Weights of a small mixture-of-experts language model, trained from scratch on English Wikipedia.
Size: width 128, vocabulary 11472, 19.7M parameters.
Below are experts of layer 6 (counted from 0) of a mixture-of-experts language model. Rows are named router (the router's row for the expert), gate (a neuron's input weights, with its number), up (a neuron's input weights, with its number) and show model dimensions 0-63. Each number is 128 + 24 x the weight over its row's rms, rounded and kept within 0 to 255. Numbers have three digits each.
After each expert's rows: a language model's description of what the expert responds to. This comes from a sample of Wikipedia text that the model never trained on.

# expert 17
router:136123157138138147078106149081111115129104110132066124100113154120160188137153147137114143106132108178108106137145120173168146163154168142119140129131085094162156114095103131161133147120143131
gate1:101101102123141099088133099107102166144108117133130104117123167158139160117119082111114127121150124161124126122143122172122141133167151159147125121119202122112181090106103144177140111166124127
up1:116124128140156131102121120126124167136075148114127102136122196142131154128124111148135112093138068154140132101176089167120157143147154136147110112140171148123177124105097124168115109159098142
gate2:181093156119114104091109128065131107128111137133119139128132133137095149144138110131103109139127089152117148151134098184157142164110195149145138110143143069142140103130172167146123143112100115
up2:117127064137093166141146119142171155139125134141126107118111133105120080092123154109120112146124135129126149129109129107100099131169123140153151156110112149134135171114126092124139093138144147
Integer parts of numbers in tables, especially election vote percentages, scores, statistics and coordinates, such as 60 in 60.68%.

# expert 54
router:136123110152104161106096127100172105137125112096080131121133209148152146120161131088114150121136097167109103139123134130100165163172129164106111138167102109122139176075088124087145140108160110
gate0:111177122121097108138138130128124145171149133111073103121124169114142115176148125128129147146109103146071113136137120134093160144126119172149144158155139114125110182135127115095147147096118145
up0:133112112120084222092137131141112089100138094133165147160175136121114105094138133128157145133158164137177137130134135132122134116143137127051103149131119137182124116137143152115120104106164110
gate1:143117120143093181119137108154142110076131127163149144085155111130136106098141094179149125104127153149148132111123151137143172109115172115092144133181131175172129119146137151141112121132115165
up1:068153119121098100111122156165138128138140118166123056155109141135120121135121162152122150122093126104130143103145108123075144200149103130174126133184112113131107141090154142136148106128112148
Adjectives and quantifiers before nouns, and suffixes -ic, -ical, -al, such as different, several, small, local, historic, oceanic.

# expert 24
router:121087125128088152101115085102163115146125111144131108115128165122145187122156158125118129153146102157114133133150129132125141183134172137148136147127138131169145167102136115136098129120114115
gate0:136136150140147113139136110127095147114125146107153123115141165181117134131172106128107147150152137124123139122146137112128126106165134136131145171112168135096178128102064143170145118126157112
up0:125151159089141146154147110140162107153145096148136141098147116096155105128101102125083136135094148151120123130118088136091100120111084116124153142140107127176090150142149110110135151123099114
gate1:125114101191099143092131154114096108089144133131133103107159137094099127144195158119143109118069130154129115139135102149156140116115105132069110131132106183157135121115101149142139139142158122
up1:138101168151189112118166115118147158143142170143121131176129139111122138096130128160131112133104129131158128106130176150118137143131122095110139161152155091099102125142137116126128125105122106
Two-digit number pieces in coordinates, ages, vote counts, durations and minutes, such as 36.163 89°N, age 50, 5:03.

# expert 12
router:135107104129100130111120126101126085125107101110118124105131119119154156097160162147143179106119101162138114130170139150167124134146160141136128157132087096119190172146129122109146127117124112
gate0:117093094113137082076125174156113105133099101103108114101162160118137104141121146151114159114129137200127113124163128125118086108124125153126106106137130111166129171097084154133156111105127147
up0:179076113137179143119130131141125098117113126142135149089155103117143102135125167142140111141112119166086109129135121135150135135106114148171106125156135145122132108138134131141135089071114101
gate1:091092160169152119108161116098124118128113133116134099113134117141133123097120133100135124134141131159109119112146093142155115108154111114120160146118158141124132129134160138101144107120110170
up1:085093110159140126111143098105159151102130130128140105127129103153155133135159107113124126093122136140118126099151111116185171132170088107126143124118130126104168109150148145111134119107115172
Possessive determiners and 's after names, plus verb endings -ing and -ed, such as his work, their mother, expressing, reported.

# expert 1
router:149119164134121163109077111085159134127153102126108159102169123125138165119182143132133128130147147114105105149167103166176102156142089110140139121154104105165143127099130136111137111137131093
gate0:145138143132130154124070127119139143092119122160113137138159118141115114108141169175133163130093130136128134103175077126100148156154134138109164136103175146147153180155101102147135076116081125
up0:119117119107146145104092135128148109152127129130116126144142136131116074136164148102135099073160154105135125109122086123167129132119136139155128132137160138140099118078156095079123129123142116
gate1:137091106112156120074147075144173131121131175117147101115116116165104091129081120129134124155123125130108130145157138087133199095153125146097148112155080127098139115097113171120082085095117156
up1:099104115100113144081140126153104139118139120139124096116145148126112102129114124163125115096137138123113191142175162130121150187189120161128112143129120172091134167117135136192094137101121106
Numbers, digits, semicolons and pipes inside statistics tables and semicolon-separated chart data, such as 5, 8.0, —;, ISBN 978.

# expert 44
router:118140128133141129118123164135114119086150085111139148078143138101105144151142179148109187107116107151118136147157169120137119141148135112124139146152145113119150146121111144156109118115120162
gate0:147133132133097123134117165147101126086158104147113151096160153088118142160121174086151140129100109122136149167142149107152103143124135109095152133121194120138170140111123154122103086128123160
up0:112162181141145086174120178136094139133105113125120116112142150112090170133145124094116091143078122149129117136128138113076114154107136133123156122117134110132127084123151130164130150157173146
gate1:133143119162105110105076167086108127185120132121128096141139158125099146121133175117087133140121114120117140153168120177156118096167131125140130111119127182140113114136112157138093099095087141
up1:120117159145143121137109155127110131131130135113155133114173151091089167144129100126113159115121133130160144140103126155121102127167117136105125160091127210132149086154085123151140099162128118
Main verbs right after a subject pronoun, name or to, such as took, wrote, won, went, said, praised, and past-tense -ed endings.

# expert 38
router:168108139132112148126108117109148114075096056171117156145135151142124136109129169109142127102108154108124106109118157122159105152137163135106129124137103097145139159095146141161132107124087125
gate1:112092123090116151136116096130131117111116146110170179138119150149132101117175115107188115119089160096133133130153120100143086149123131116139151153137120153123114161117149122090147090161113131
up1:124078120161124097161127134158153165078137125119157132122097118109157152103112127098132138062159106121158158107125116115162105116146128116122123130117122102090163120142150110096151094132152126
gate2:177102126157154081104158137122120149084136086171096123124149098156094180110126133122118119154109107120112139114115135143117140144110133156147167136168109125151174139138157144135168135109142163
up2:130124123146157096165141089152135175112127115102114152143098116128118151163117120099157141124147137097128177165148107121104131126177135145146089112120116111140150116151131110116130143071110175
Head nouns after an article or possessive naming a work or group, such as album, film, game, series, club, school.

# expert 51
router:122115122161126192115136098134105162112154081127170149122106147146134157134145137100138159131156123164142132137163135118175137137192118102086139119138120098151150147139135160134146115133095097
gate1:115113138063076157123108099118158124123136151121119098127150184122141146177172148112118142144064164140123112144169138154132153132112163127160122143122125153148127154089129116138129157147139153
up1:127137135111140100136146126140094134163127146145145141129111103137103135170084115165147130146114115161134187118128140131128143125092120137132144115132107115118146136148137085148132163153082088
gate2:125091123117097095087140077084129128130127116112158117119129134131117119121138153129125139060199100118123098098116149139145140132122118115132117138143161112120091092122154152117100138140138110
up2:094140127136125107119113168154097118094114170112121159122143129134131140110140119115130144155109100074157106140108125164155082143135107076130160098156115115107154164138157144181149152120135152
Nouns and suffixes naming activities or processes, such as training, design, support, use, -ation, -ing, often after to or for.